python train.py --num_hidden_layers=14 --hidden_size=160 --n_experts=192 --experts_per_token=4 --d_expert=32 --d_shared_expert=128 --hidden_act="swiglu" --moe_layers=[0, 1, 2, 3, 4, 5, 6, 7, 8, 9, 10, 11, 12, 13] --router_score="softmax" --normalize_top_k=true --routed_scale=2.5 --balance_loss=0.00574 --balance_bias=false --router_logit_norm=2.0 --init_std_router=0.00899 --lr_router=0.00178 --vocab_size=8192 --norm="layernorm" --norm_eps=1e-06 --tie_word_embeddings=false --optimizer="muon_variant" --learning_rate=0.0107 --batch_tokens=131072 --max_seq_len=512 --train_tokens=530200000 --max_steps=4046 --dataset="wikipedia_en"
Below are experts of layer 9 (counted from 0) of a mixture-of-experts language model. Rows are named router (the router's row for the expert), gate (a neuron's input weights, with its number), up (a neuron's input weights, with its number), down (a neuron's output weights, with its number) and show model dimensions 0-159. Each number is 500 + 40 x the weight over its row's rms, rounded and kept within 0 to 999. Numbers have three digits each.
After each expert's rows: a language model's description of what the expert responds to. This comes from a sample of Wikipedia text that the model never trained on.

# expert 1
router:486520477458569444506550551597504510530478485493510490487522506541491538491521494499413529466499516525579538537537456401573504495397521542501522523521471462524497521472477461452506487501502464514505459453467409520472489559478517533541498487501560545442447517497505461609487417463551513557504439460405449489516529519519503498545566480545507548458457525555514510548537460473535532491499466462535499513515475549464468511544472524515425561506465549462473445427538548522501457426422495
gate1:470533568408469523528438533496449444561540498491465515501462481461467454539539470489523469503546520566518523448478514524470538499471465519499552534599501551444547552527472420453475464527516464461443525460511530521487573471471501434525518423453520450475402495473406536500508475469574498458511518543447530544463516510576497481446521537482495453519474474438518431458513525518595464514457482551512530496565502452491527479529565481483549464547510561489547441518484552457522556509484535
up1:452459481512522450523525581396486518486474496499529446499539514417490501446520507538484525461461575506550543516501546500515455469512527504471545417473469536407496575430478499479483503547522483489526515524520542456480532506480529619400437520567503503456545546487543510462505506524504448444466473515481520526469465499470444501528456612507527518563506432537499480471406487483527479535477481464532476528398511486468522581509459537506445548553510526553469461484534513538539453509490500
down1:577445466422493515512418513449482529540516475491530479457536552512562570465414535451449581543462482474551495531457572523573503457506498491453467532480471543508523528458549470464469496474494561562494496519532442438451425495581476502519443494490498529523508504457541458519507537510491430479433492472479476518455455497549542520466468499453599479524516500540463497524555571495417498523565545517451453514520491517508433554498509500494489480533456446520476512585427507563504537547553502
Letters inside minor-planet designation codes and word pieces of foreign names in tables and lists, e.g. 2006 K, 2005 T, Yam.

# expert 21
router:504453525510451520536416437418471509525547457542558539532453474455499565519496500508518500529558535524490468437466489562538521526468457558475513529462559506536516482498527490515489533569501452459479508488513516478513468452453554511458502481597508442475565484526426537449469572504470453454509495449475524576440458526512488529460513508464444423517550508455442392492537505592511485533554466516496578457559467442521532528453499486529539440491564479538486471537499428518480575509518496
gate1:512499556498439447472497460505497454502521481480470577489510562489521500552556526488511463541513499520464477462441517512558467484505576459486480543554482494490513532493529512426513428520472501537540517462521464544459463506603527496461526546499532552521513492457461485493537523455448453468559540622454487479539412546475577537542520500535442463470577494496434418452532479521529506478427504476458476587446399520504533454517506538491485511533481514599442465517442470531466511537466486
up1:461488520536521482509514449446431475486503533482511488473454502543489470522477504497533456603504498534497500501424525512598468432480548553523468547573514562464499467440529532469507578493461523456511474484490529521422454495550511579511536477460503544508456561426565541504522584487458482514547512579495522497431384507548508503516459570553455513433493512431500558485544517484469492452451488503477413553502481564529508443501456514480445509502482501513441535457444481452547525529498464
down1:455451551467416514500535445444535476456520504479516549493524519520458524544490437529567492510543471523529504509594539508466442469435481474525498480499550516531492532543514514477536416542539474530529448505441491539444525529544515574446541472485551476526496476529482511516445532484468447482487450536470482553515499545485554541588483493510489477498519483570481515469469508552565455495550472460456408490413500449513494446491490607496480490502554426468429482494579462541436602514531479
Prepositions linking a work or event to its maker or time, above all by after album, book or lithograph; also of, during, featuring.

# expert 53
router:399554539447527529495569542519525523414491518633519427529469548501545509474516498521485532492540510468417507525436417530567473547512571485547578431493508546462542518544489491541509467464527513547491449458515477507482504560527504524469522554472465449503497498499460517489543495468443566521436529497503556503522512525465469407524491435510536572426603445540548510511514542516512501517461510451467545567493476495474477495498483520477553499524487527466477544475504514472490563510568452
gate1:587483536505448497475428487543470501567496502438472561481538529466415477480475475493493551505426450469495495448515417496427464471538491479511526535489501501583432479508563515532488598514479496476497498560539551494563487459506497496466504521478528539459538453544538507480486440545475437478532542480444453435533595513478524520547534505551519517496471513489526469468486455497484524486516417514554434500497524580452518552478543563524514538563491483555561420568457459515437473503468566
up1:453572539469524544535548585513475475495449504519596424524566489429511450467530526491464441474462534468552433544467475409515483522443533586488458449427445491579497479505475518471517553495471528498456519538547533494472450485514495518493464471540472550491546455500453555557538512525504557459532511512470527541485501444442470405486535476523520523439527525532553472530445545463493452554428484467539521543503547498530496448491532503485484573457508484473458513553560447514509561452458482
down1:414484512498542420506498549526490428531490485546494538484505546478473467474444545477569460549482532496532441484546506497486443461475532499491498512527537435474536459527464536522531521461498438548546552501473519538482569498497388519476466492493480562521508445520578414535429542538550439491560527536471518521472490583520535493431433501531465526477491502505422573511478559478568525455503455497589523519474527523505486497500469513501528430438536526577419489523500402504525520492485456
Letters and word pieces inside titles of albums, companies, stars and shows, just before verbs like was or is.

# expert 34
router:460413503535542485496525509601543513477512467478551477490540470486449540478524471496455423401487476527568509444561528472486538517451529565488515521550516469545526488484473503480514495416562449523522553470459452462486493515498509545509475505405534504449448537491538430609513445410525526511518464463484470546570524465515428467455418506478535521511533516504545469523540490461558494425477458509545508517434520521512500473500578506533482509442480519490525447458560585515534526468479537
gate2:520491482512443496469517478478485443486473442450479563477530505605515496502560451523471445507477504511517512579490547495403484537498551467516566510506423477474528534535579513516541538473562514510514549549463549527423566432481476483500524576437389484514530542422542501457452531405513460520495506473569485388529446515466496496493478537479539492497511528445465546467547519484553483472475560489481492581473547549435512528510544466510537491472486457487496512488506519502458465554445486
up2:437517468518468475431552461495453505523478466480463540531553488572485506495571432515498477532545517450401456512525510557517496495522536463504547502537467471461554521524531495547517513452479505503521558476456515495530553412511462452440451517425487565517477494504570518480410486487590437480599460480562467477486465462513476432528443491569499433490546473428496536524460546503500563505451547537475564563496449506546526490559507518520457551514459488485483513526521485546559454565537540
down2:486542502527440482429526582461532544414512500569432546494533504567471556409526466518438461467453468466464564500575533509513519511510521543533493496558568488478501528500526418481502514526477494454454419516494566521525463510518448522508528523468482500520531519525512485500545467492346532502546460435450516557549553500415561502478530511503432491440515487451497514470481479575589510437464560531489422495483521489505473471532517432511518469545531518502530457526521514483494492513474512
Short consonant-heavy pieces inside English and European surnames and place names, such as Lyne, Hinckley, Dąbkowski, plus win-loss score numbers after W or L.

# expert 25
router:534516469481461518451428467433482455477483503508523520468466466479422497482550478546512493522582504502548456474535517565454454415518478499477482456450462539474532505510564497491512537427518544489535544528506519471518508498522557503493507413528466551484547509508524423474452555605508475523486507439552489479473421570534547481536532526518495410450480530489518469561430445507493453462555479487517477504575534524520541474467508464569564440534544468581489543514471447481571569515450447
gate1:564476572539480543515424504497555447538515524507509516539551524548544522489558510493559482464521517523565489443462456387500470506501437506518498531472507467424519523511453563465528514422534520508481517524563490526448495492518464479484499462493520475513516554456498489494463455529560464484502504482417433543493431562497507588494525509541493475499536434501458459505453573578494397449498472592480539580449545482501516484504554504452486421454467432480439499559547510479457491515538512
up1:506485532493414543491464514463521507543486519499516529522474520476494479500487520519553507561491417539558595494476460482445500550519467517439520510437489538533519535467514568446516510492434467471485528479539452523453461544536532477564457479563584489460488401537572418508406513445504466574454502501549434477476492601470456530448508471528509540483532512479486477447541491499471540565549594452466520528431457518487538552516547483491514463567518478498522480528505513446481530539437453
down1:477470496443428519545569562511500458472527466447535473472529470507527452441530490488502487474520439543541501496509479527505499573548580480511449573479450397532505497475542536516537546528399492462503529468401520454485478536496482529489534489500506552431523521504507410502431452543476505505519494457497478583512542475485463546466560519528524547570504477506425501475521524425481504487520463498478499489473482611490475552571481554471472560494509447567451520568486524562421510478528525
Articles and determiners such as the, a, this, its starting a noun phrase, often this species or this genus in biology text.

# expert 56
router:484464400546564488514468544520475445526473516479422431518524439475468523515573552469500550446510524550570509517476491443514465505499417512542500526476513511565466482511450476551461490527467565481497570507457486489414556443460589465483445491484535598542528455600548519524454421516521537498518502479465459510552530531508496520557501517516446504513434567565475484518443473497472431495485503460545517432453498527505520498475494553519475527462511468463451488446506544561514456568513513
gate2:547537538520489487506499554545512487423456458484477478464520497460507466501502533573435503539496481490593508440534400521535473448549575532534412485506493453507462510516452509488518532480515525485437492535525490565464497521502533434421440495532478509561554585417529488460442496535448486533495496494464545484490542507569532513461564626491468447467475507484538485432511521419467425544437531541496486524538495542536523552502511482473507495442481527463474486538490487533423513527473572
up2:547529519526530521519433520478438509499378495499503489479527502500532485542488486598480469551428474491551510493517440477575497455493514512533458544512435451487473412534448534609517533483482497403419453503557498510461484533497592516495485573494456522575545558503539496499510505514495518476487542499476514572490559494530498569501493569459508500473509519476504477511554532523461459499440583497468497503545498503480513558501562527483498471410483596463477442467448514454501488468460558
down2:420460539444506501503475448460557589554485491512518545507521502445523485505452539510439525448415494520466504532500512501536535521467533512472550537532457525486501500552501548551543499451503479552511493525409455480431452453501490477483495572505495533498508450496495445513470460544574436548446554467500582522452562481523465460529531495479489540565487509535490490552479473500504515458566426445590490468503477433509452545537452556567468512560547443491434548485397467568505482531524507
Pipes and dashes in markdown table divider rows, plus first pieces of proper names or months, like Los, Mc, Sep, To(yota).

# expert 3
router:472456378497557454523523481550516488542477471508450428538560528523519517545475560457449505442447538485576581520460496440493473502437450566503538561503479469540476498433517585435556485457457482473538470423469477496461522523485450529525464468469537543506497484513540564486528491496536470470476474492481524433497491507467508531516534515514499551546531575532577507567545463447446494411539489521564465481504485533501465543400445515509440517502554530526479478454548519489535454544506488
gate0:559541497453512468489431497451463540550497546477456546536611426451534487520550536473493413488518524444442537460499524498451512453561469500451558541449462458445461446505485493533569509543518497501493493444523566469519511546486455497486529471468472523438461526566519528435523519529533547502424445503533507520524550545558527482418500478459540508492544517482493435421497556546439527524560547412474495490457538517524490515456509522536555449592569504503481489516505490494524531562498450
up0:448471476593489561555437489471480526558426475458447457518470405520468536444520519462533530573457518480476464510530485516514537458525521546504549552509567529618497539526472469490523479500495493442489494542539485506469565425434471530537480476468597506498525510565462523538480479528560517481532485486512442530544494442431501491525516451491456518459504471528457538495516510556558431500455481563520490496556516414494480525486512511470523446478479547454383529481409484525509507556501502
down0:497476506436477490539447505470504467440531419504510478454533491564505540467534486444536504502425487467540494494521521485480486444495461467561602559423586475471523550502543537486508452475475521466514502499543499569425571551550509456473485483546570528478543594579469526522498475543493481499523476553484475491530465515490525525530562488491458514563479451514507462550543514472467468476463572475425400495501513422517550466486519520487549445391543502441537488506497524478495506578518450
Single capital letters and hyphens in tables and lists, like U.S., WBA titles, M of Midfielders, and table-rule dashes.

# expert 43
router:486605541506551561505518566537483498400431491565495559549582478544512552437434552497524516467501492478478468447487502499568516534493596514447513514499581520436514501435465504535534499498526456532461524507518485531519454532532483560440490503452565420485530534506481541484478492528475472569453564510491576517521508440441494509446471545455497556492511508477507544511492489448525540469471468493413526548430437470489534521494528495473555502533456538480480543519423489413454478481517513
gate1:451527469493487487457504492557420510507566491541478616455488514454535479517500441447531493530538597514518501509433436467469478533562471551494438544501504493576521481472429523527494541497508513495522508428504518516470472468503574514439450543489473475453483477537497573456617440497493516487488456469527469476459434481518561575456502445473511501424495498522544549492561518507455487486565467452501442493585571493477478535434509490476514525467510503489556483398569460484518533507509486
up1:546467518549507484442508472495494494463494535548481604446507469535538460427497454563444535515489486477396476471433470568454528439547444505482465481505510498445502533559545599561480492484539495485449454589537568521500493529413533551451528524529487482420513532581455518507529535509505527509494494491545528467486508516465510433476428491493487440487521510505504466559551506518438452543513579529485469487598467455490546495539535504576486534478522520475571509489534430491518460511468498
down1:534532462480491544583506520472552505502483499516557555449486488555487524536500528458500520540574503504588462463476542511421485541432486517450469539422552524469495541581461483467455465506533499553398473487521518492558489529449494461512535450491468528460508439533524470472464533508557471429461462467514454478409537494493518491514509470465453551534622494496441523519508500484501534512472579501531485411502519567566475555496511462538491487478508440577482535515502484526404426509473474
Short abbreviations such as v. in case names, Mr, Dr, Jr, and small numbers or quote marks in sports tables.

# expert 12
router:471433462487487436471512531463521491487505468454444514476536433448427451456478441450550538500526555552597412511484506547481508449595460487488469439458516578590455515520528543541515469457531548421493557502510561462488531486539518518491502473513495567510567455549506477513500504516511487520511557512555494446521507530522541535485468563502447511520443565466469471525403425562537458463441482494502452490529545506491581495444490497524515464465544431535480497530476492461529531545537495
gate0:570633504465428404598480416523484484479518503509539484485510487494561491570569511482499480506413522553505539504517467474544507570486527496382464566506489487494540473466450499514498552517448433479506498531465425475472472516483561477540489460515500535500507473447454591519497509504542500503522518494472445538466511518481456488498493502497505472572543450546509459500530469504453457516492562580561516453563471506544513481565539518502455432465500503494474475434525464548511414538527505
up0:545508477523457566527520473566539469417548565500519534480601546531481451498486561548525501453518491472549446527493483521489412506452474520490402475511467524493472457513498493531484503425453446557444450435438510505465422525460566402534503432474492518450526541487539556533496531520464481498515531571485511517498519460490546506411472536467537421513563519440553503504510562517409534447467503493514525463531526517493431476498573492505522481447510484551564530502555490510478522471496482
down0:520498439453486463475485509537544470520571450472527588465523516410442588471472537484550505507491523493521590458496467471520503470499444491501481476584522567545570478478524494459501468475546481552509477512518515586458523457515516558505539479495525487403529425538490469491491431537491464566572529488531512491465437497544534444462532576481466431528542527497490467508553528511487511494524476488521440483548584547490529517529446475467542439478499413495444528586487442474474470499433516
Articles the/a after prepositions, the piece wh in meanwhile/somewhat/who, word-start pieces like qu, opp, and election-table symbols +, /.

# expert 62
router:538565515478515584483548459491495533489442484484555543464567500524551518414485454496429490542430495553440471432537480512428520531513530487468551538521535470460558531567499523483502473529552444531558490450465509527552451501512448517460529498570520441541480457466498480530446520493489443497430478468541526531440511476496512522463512485536469476523524499515566515459541580570476486503528502461480476451465489453431539566544531467554416484460534470540445452532609542539440502555497484
gate0:601530503411430474470511441494491537464480545507511517503493540518429462522525521553462499522483456490488458466497500580499486551493456446496434412514458456530559531527513478579514530596546557534516495469568441544521460452478461493471595559573465502529489597478514487440451515446526463497479431479543495442472517473442485474557480563476492496489510513460469442502512463545553495455500467464515525436444534508509566532502495434528571531454512532522494492465509488570496480505484546
up0:531513521391446488498436582478526478487515535488496442524574504514591540524529523543501521443475484465493536460399517494486495415454494490491502432438448518500504510532504563470502578450487472549467483587548477549450523453569482499502491519507554490542563478503509506461553506475525511415468504482558521551496496527509495569474535496479487496477497494434505484462536574504462433448481538452494526569536498474516471509509447518522486524513534547382551539471472428547566481567479525
down0:459584627493473563500544508491504514509544436557567441494426534394538482466480523462486515494509502521494545410504520464546479459525572471491557551464532467464445472489470542575504489554564497532436440516516497520483501487483454455517575474518482524496448519530436537455490525507506470454480540442517535515495498507543526462465454455519432430467467510460522575472555559491457546518483515474436465480528458482452540468446462475505485514550557456499538561534519554550495498532482450
Nouns for people's roles or relations after the/his/a, such as director, President, father, member, coach, dealer.

# expert 33
router:490460458546519464486521533542526490465469529497512464501529506491521556420454522586411543467503524553480453555504434439530459538458563493502473499533521534545540500441574485488526490510556494464517544461504523457443514514551490517550533485487502484488523559461556458575501518449440534451504482526531423471534476485459480484493476458470478589559552554465535521457540521477452477387417513484498454537486498510483483570607558467475456540508462496515481414519532531461473418500465523
gate0:494534570519513527462537479540488535475545449484527448468567512399585509422589546494472486496495452481540576556515527529522530483553467565475560466516551525422516526509533442482518515432484430515483531484513434532521502486476486472491482492421552467534500504487495428458484477478592495459471540401549429425560556534529477547528449500448503456489555550471496521501549478478495477441455566510461572460490496534464556515533479507565459490501497529520568499479483479508500491480464471
up0:498547452468556527477501527481507503476505497471543457466531518468578523475481459500444497533481596484503464503546501535518558504534466545467465456423516475437586515492580495601449462464440492536534484474462507552465513456473503501495446484471490573498411487447550516462434522453475492464560536448473504497505496489492527570523480537450467516504466499479480456563543514496528416514543487491520476402462566473483464577570541473560455484495592554533563496478534483492537433553523527
down0:493449479510495543507533509477474510531460480506533534473522413470484521548449441536491521419424489496510514557502421518510470444449462516476480530590548494519539538467533453499434459474514492475484480556419569557495497507542521506561484447466489539479549489593564500495552523519525518563467551409460457405528525535447451532595541562482528500478469529460467478553471432552521524485489458476534459526487536504549492543458523488430561503442519524505550516499552554498512444447469505
Middle pieces of longer Latinate words, just before a suffix like -ion, -ment or -ed, as in str-uct-ure, in-ject-ed, ad-apt-er.

# expert 30
router:530460520456469516492458530448474510539482490462463511479471486468472522506482569491512495580472468435496532543455457468456531529482452494484433523516445457463508543495530480503446405466458488541536520509578452444513474419523467488567495537474507476482502521529505555556523633506469469526484537491560543550497482499517490523517412487474511546465496476508505562509536486543547542513453421538480509555470561535531514496564553524568521485466539505514518545590415465518476589392536467
gate0:496450536551443482467477465491570594468469523467496544589464479485545560506507493511512550557502479582455474501497429518461495489499434608477518556474526518543452599529481446523474565476454548450475481490517463541544512449540484482564429515458492514468501507496475470446456514438524592487478522485466488478553467503446538438526505487517493492439488499468444571533509441552518458540467468490531572501471523469493514489455472504522550452538584437560470498486522487476567461518562466
up0:520507483534500503437470477526495521503495522481421468567501484556522588498529496455542479489528516537472463475499415501504436456429465495425600545459479482510566589467432416498446527536575517562443414529439508490464540542550477497493499511486471547538497468466437520546513508531424507477450563484505461464530559470473514531447536466515470574503498535516499530481519514601492462504471524548513569503445443504539456544506548486513447504584463513493529486518467543479544480486451533
down0:472477482575456481508495461510517498482488448541478500543475442515564482450439509541489506537555432492471490549472523501516455577499479556468428522483489558506525577546439490530505533489462463574535402524474467552534593509510536487561470486495547443560446518529469554509447540484480545438509508484546471477444493547519501492446555494551468443457451523542501503477573517450505413504502522517528537481455472530491425527526435557507454458465588521545552465460518444571455448486509502
Past-tense or participle verbs after was/who/were in biographies and descriptions, such as played, served, worked, located, named, sold.

# expert 4
router:503398432489496532518520536555423455583444538553494503528553433487552437509459476508486511473449521520524493552480530504502479523513428491511533554491500430460416465544450466478449462558475485517513477554554431523493539510502512490551528482511528501542559521560536500566484473407588539559499458495451452560484495518480425555471533474548519478565489520534476474508533481516554485501472590500512504565473492493523508483549451543521476565527428435480433503492488468471553464489521435
gate0:486477562532511512523531500523459616448517476469522538540506499429444489466515483501545534499468495463562459468556444550507459432505508485464377433500433564486441483450482498473457517471516481462512495498481504511482511466490436553556379512540471504455479491492486481550504537496506477459531493500528506523537558437602487484472546486450547513503440502468566543485499514488525600526520512476529464456571569552460476539492498569447500510523487582549560442506484561459496485472472504
up0:517456463514425482468524560439562513479429535517493494476515529492537561429487483544462529504545534534442552491472491550501533527616494427466510529495514530481458511489403475505557539484496470477547482572503567460519517527524500440530534508502482506461541556573502571504486467450481425470495464487523544506581536460421451520440481525479447480498516463521463514500557429489530474496496473520558482497549556521414426464510475545522501522521545531488537544425502397476551488554466497
down0:589454478581488468523436426489550417416485492481576533441508539557507556503582537528469558449473462491534495457491555434511533500520562513564482493440535488510454564490584532495540500552444490484502461525537508550465457581513484487501550468511506497513502514526473490463545509509465484492477526428472480465495535468533511510482520466479454423474420463546605424482451501453443524531464531480485532574473568541480480489526478531489466495476506565484558531482495470548500473546456470
Dashes, hyphens, slashes and colons joining two numbers in years, seasons, scores and times, such as 1966–67, 3–6, 1:12.

# expert 40
router:505442529523461456459501477445515546515524505536489479500513543432472443477514413463560435576519502522535473574493585607469459473567471412521502451406485531469481491441504533548525513536563492500459563576495572466466555505492500498403521531480476485482576506463488459445467524502486519489503480489540470493471456487474498532532434579446460442561486475475457491475448436497549520489505519544448502522546494484557509488454499496564574441519464492536551509481483506506498534502569484
gate0:512497518465510505515482497538512489539540475453510501457550564506463444500528458575536525549472519508435488611539506511448495514528543524522526499471457473503507494525504420503470444530559459381578489524612463505443524491559460469525508468453494526491516562501496506463465522496479408499510501524508601535530465516502516443484557431536431446444505439457523452441500453499553507482545449527461495478507489601482454533529519493482526529419564522533500500449520543500465461443560483
up0:531507508483468448477502468468501562485473582506487542574467562442452527450548531536547514558515505545467521545515498530428589538494461484484507523471524507503511479485502380577497486475501507492459520527558466471467554500557553407501421523527444492542516573487478524451474507502510514502489454531517625591513483470444482537431541423522469385454468492465534509460482468487449519498521523437454554507490559534516495469541550512460482547483533483478533518466528475506450468469515513
down0:485431499484462482524554466435586495522496457476501458499547545470460578511531481503482443538506450570452472567543484480503525519535488485545502508495521550495523471456520526508557535476444474460450461465532543475519483549507534496532555561461472507507503455452550485423497487586511452442480522517552465509493467461492443518511519508408510540527548503508502523479509537494523525539502513492541551486512533509496536505606456500441577509479608438430390479468541567439432410491508466
Function words such as of, the, for and his inside titles and phrases, and the first pieces of section headings, such as Foreign, Description.

# expert 23
router:534562517529540564478433433569477543460563485465567482520466587517468470445571549543491578497498492486442487532476490437433504494525469581531479553483498434485498475514477482521520545465539497518487514498496457405462444531492526505440569547555451456492472446453538481535496509502496530472496514472482558492584549516546473419502591411497525495485489504485487488510475500458520509521531518462552493451486456542465448463552534530534463556481540525475521452396506523518563450526456468
gate2:469521490550507536459482594527481492484519531501533478547560432486493600527536572410489482401494558472531473515562530484502515447452487423553548512473497494482392460492455451496557435507476544479513486465522497489525573429545529482469524529492451485556504501450438541475471514501536546510497533527519406514532516612438522523534448434468452481475531532517470465524521450476531549476508586552485496507450458520494497513521476512528464513485552458454513498495545575482501496507524425
up2:469502537423491393558525456475485503536471443478512496507542547475488425479487420477506556548494481512534450501435561546442440525433592537483484547461460477523534548511520520431480481473491461471513542425560521589519526523485458547543416462547518529466496467482571445475513510443447424551490537497505539501480437483464552497522509533539526481548535462577517474452483482549512527454445513507533456551494529486513494453476440483483519500455549503531463565523456489497523516488539596
down2:483481537483498506528534507463513544490447431567515493477476563578544533543476481446446487455548569460432504501539465488509491554497505539535477460465519575564547552493528481472560492485497438489484500425500469609495483525481574509551522553517491506495515504521420476459466426494494452513433471487502506520482488451482522460506496528498503461563512488493491436495590475531452548493562469478397419503509456550552455477492539420527475508474484577543444474499465561459436502590509525
Parts of town, street and venue names in addresses and location lists, such as -ville, -ton, Richmond, Creek, Indianapolis.

# expert 37
router:382539564454516554472594566537513554487468568610518488530515564474551482489529458454511506483526506396455514514531401519531566518497545553536534474459486545477520464527482478445533503475496439515454489454500481489542432569507445539494553568474568463523532514500435545463519457478465454538507503452519562500482498473498469429462509420518525548533568469495562504541518564494502550530534516478477495463458496514488483528505524482509532509444439497456515549546525463477477496446511511
gate1:543490475585520514537475494481392439411515513465518502473458455486503425466508546479471479505478525443529519564494529505477549521545452462435470460484447480455546469480478516544503463576455532478517464599567528477487487511505545507471501490413471537527518573489541510494567456517543518505541530449473465553556406523518465552544498512550499461484473501453462491504461534540532489502570564509494479557558567512511431479559451492493474434453549521477427542494494440473450484491573519
up1:505428504512499410545489446499568511552493558498463560585498461540459537497422464518576486457519523492528524501531491486444439461504432500565505521448565498440408541525557541500555448432570498501506511441463529490572475532505519514543432517512491438449483396563511475518432537497518544485555478549441502490501526485535540513527496506531480511439471522515474493477472422509493480461515527517473492475449495534461561531493506478488498499597498527525540521516424591466573489507516485
down1:497503455485488502554534555457548497551512534429543470457595501491487505457482532511431510562517497514509573519477486461463447480513451489544433494490479449454474486506526539481491468433452573553502508480494421454521492514504565461538478485423489560536541432454515473528513483515538528499491491528456460515564456619524516544510493507447492447491482476492535478472517470539526543476557605528526442515555454559552449533505571452443441482454478464517504528471501509576569481545412519
Personal pronouns, reflexives, kinship and rank nouns, and pieces of character or person names in narratives, e.g. himself, king, Eva.

# expert 59
router:474517551540477524510467551417510567455453536523585446537443512481478466477472562598498474512542518520472514472446534520475465483439546571528491525486458493447427457482534518464537528495529573555498454511529467485534471503532459537533490509522581436464468560494467498493470548460501514510462410537525534451491497435526467475518469475464515498447450494462568528514532559516545469483577493496506507571492520448515553510574546505451563462492458551524565542542472490434483542394490527
gate0:518459499517469479480560441479553524527534495517459562515383490497498426512466426460497509587563533480512456516589523601497471481548481445514529506508481504525512507506484460504503536500476445526559454467542462543521485523441519442472472526429467541485548527526506521476516469407415475516513516520519509478440496536514506474518508536575396483475470548498433504578446467490567552502527517476539496450494498499527562485494489534508443438525557528569509528471452557558447517561500433
up0:511513514475529492554623472512487524498499530446464500515546536559521462565468466434363526506452488408517547502506497435445429532498565529485527499547511505470501498547492486474461452438532502562509439481529493501514494578458479514480561474476475553533518519499457450524481522507439461508597523484448494464462537520533481484461471453492443526535474517599428485498444496467539499514438514538484521502477448498552506544529475512457430522496544563452527448540428531496490473525564556
down0:548442457513497517433512560530462543512572483494487487517497523492473543439523492480523534481530454488502569447451561410486548547470550575521434422513525511501510515440555475488525464478518462474515509509542499532467469519485499504469436526514470442488488487494455527473537467471536453541578480451545446521614537469537464519556552528483499475544528492544500493558453572462438424444503480441527462531539459471537555514518540468451563538506442494464558474565487528429501492443579442
Verbs and adverbs after was or which in life and history facts, such as born, died, originally, later, now.

# expert 9
router:494494540443464539525483475485474447488482412480549545454496517598476491523492569542513504534509440396454479502440511485454525519522543504450500436557508480439524501586492447500530465439535488489517509461465514512564443492562483521467451515470433468573519552459483519499508494497466498514516551451496514528471524490477492490494541537534570430428525444478477465480579548551539524631531451544472594554500507533524519553507466516544539490540495487522471540538456507469467520415540480
gate0:540512465495438584553415444482522452477437532454505440534530527513440443499519436515524506442457514512570458552576449475458482496504521474520491425543513505474506483495500512539434490518551509486571554476523539527468504450436525512516492488465473473493489484535492508554491512505409512458466493473512522508557498566437449552522480503534589487578445508488425458489487519515522478448536472516473483543495547556435455501505549459526467505621488484557478488602510517505486518517394510
up0:496458493504513501547542499418498519473523540570455513499470484500454555566513506550558426493493453433490552550476483489465452521493492561508570535584500474489502537439468441506521462535500458527447481521472499489437509535512436519399495441500423558467493474518518556532495508498502412528462412484509489464475528486555512473430513471481505483534547486537507555483510444573446578506457373519566469473539526573502524550480545542491479508531529541441465521496501498507463546481581481
down0:485544448512493511500537496495510504466464535565489445476541512469501543485555502526513562490532544537473496533480479473578602445578507560542449562491529461535513523466560471568487557456508547515405479444587528440506446498536468566558524442460538513476526527548578532529495477525479460515435505443482500503487482465447533445452439510563492497534486519499467461520468481579511428424433506510514475522489455462442521505497514483498489544504438491481444414580472539497498477453435498
Verb endings and participles in passive accounts of ships and incidents, such as killed, torpedoed, struck, captured, plus following prepositions.

# expert 5
router:524540489455448521466493539435490510527566493435503592522441488517463531502530455495530501516528514448539439471608553564507471450522455495457502454438476520487447468531522512514471483429512490468493515489523573482499433455464503548522518446509462504537477510557488482436482562508504422474535513500527536518476495585493590533530557556536426468450533465432436447530526448518552456475471510511468485463510527495547510498508542511548559492461516417614470479534458483493573545474480452
gate1:588488515467561520510489551552539469443497512517512511499441498477525475553531526529587475505510598454589460497510470464495510505518423483553545510490564465469438428479456517496495535458470467627498456530520511553510460481556498504493515571451512501471517525532465452441505426471515474540520483519513519432518551512503485508537539502548428527457520506524447475497416467510509422458472558561522460478453465506514568467546492514519451591525459446581529457474438536456502520505482471
up1:542497512507526577483455494510540479455547418489442510451483506545492495565456515492550594493529565470449510475545472534510518509526462500548514449548474494475514509462443514465481519553521484538503515549410487569451474427508542567486535507506502599538472495501535541497473456478490439447472552548514585525515580500469402491501544526523405452486486499499469470438470509476523415481499470498528545428489488536468473569502548471506502483512461501574584504428447538464515455515490554
down1:513412495498462456489541545480527469498540496570448487527486580500516457480428489509493469502478511457417527595496455544496494500567490483491546442528488530497490578551496519527511469515530461467475493418610512474496476547569457561512408556477457481479494502480491513460480518463492462467556502451536529534418513476561433455406520563469549526505526482510466507582519494529480544554535470452458551473517552446518503530482518547413516512499540476457442561529502506515560506450453489
Determiners and openers starting a new clause or sentence after a period, comma or that, such as The, These, Although, Another.

# expert 16
router:469442535553562482477508439564550567515550559490490491474501463525465471483446486527496492543557521590477562541507472462463504463451550508549494537572457442574522485404519490501486576501554467494481543439481485420498493529505424541444534553490485500467482578458519491501476462480444541523526423493501478468487545469497442458474474438560554502521456526529474541448439500483547540468485483542556509446435553438438518525514463506585478483476494554493540439499540507489448482531450500
gate0:557549505495512571536464512548421497457463514552522499465585517512519434561528458471524521550519545483498445455529482446498541490518502425505438592464444492514530468485556450458504526561461519477488511530509512527590408499480505484502500456486523453551483523570489530403514528488493525459429450540492554559496460484474470460459502446409519498524484465451576441528538536489504504512505510576494547471413477594484541491548506506486473458538423513543467465502547489491470481468497552
up0:484558497494591518490529436551504493466474545492497496437518526521454488538513476498468506507567556474517431473529500471521486574541489540524419531505441531530478452503524498525485544544553527457522410498482499496601478460491406491509504481546479426517534481464460454485465434461498506482512401507568474426533479448453577442575483452463528534450513469522601508534450558480589563512488508491532509435452519507513518488485505534527502466497471516581478530504479443540548485467511562
down0:452456491531520469480417480546530469479480474501571528457519411489521491514541461449474449532486517520473429527469497490461456476493568445494513440527474494523486496512500476514491457510520409500483450540515550555589473518461563457541524570515487484519485455537548515525492549571460568478480444570421506593610549490490511540557521507515508563499489532483540461578533483467461506485574409407504538511486485485516447459520561522474447509449508585481504495496490532474465507511454511
Middle syllables inside transliterated Asian and Eastern European place and person names, such as Xinjiang, Manchu, Henan, Somogy, plus kh and zh pieces.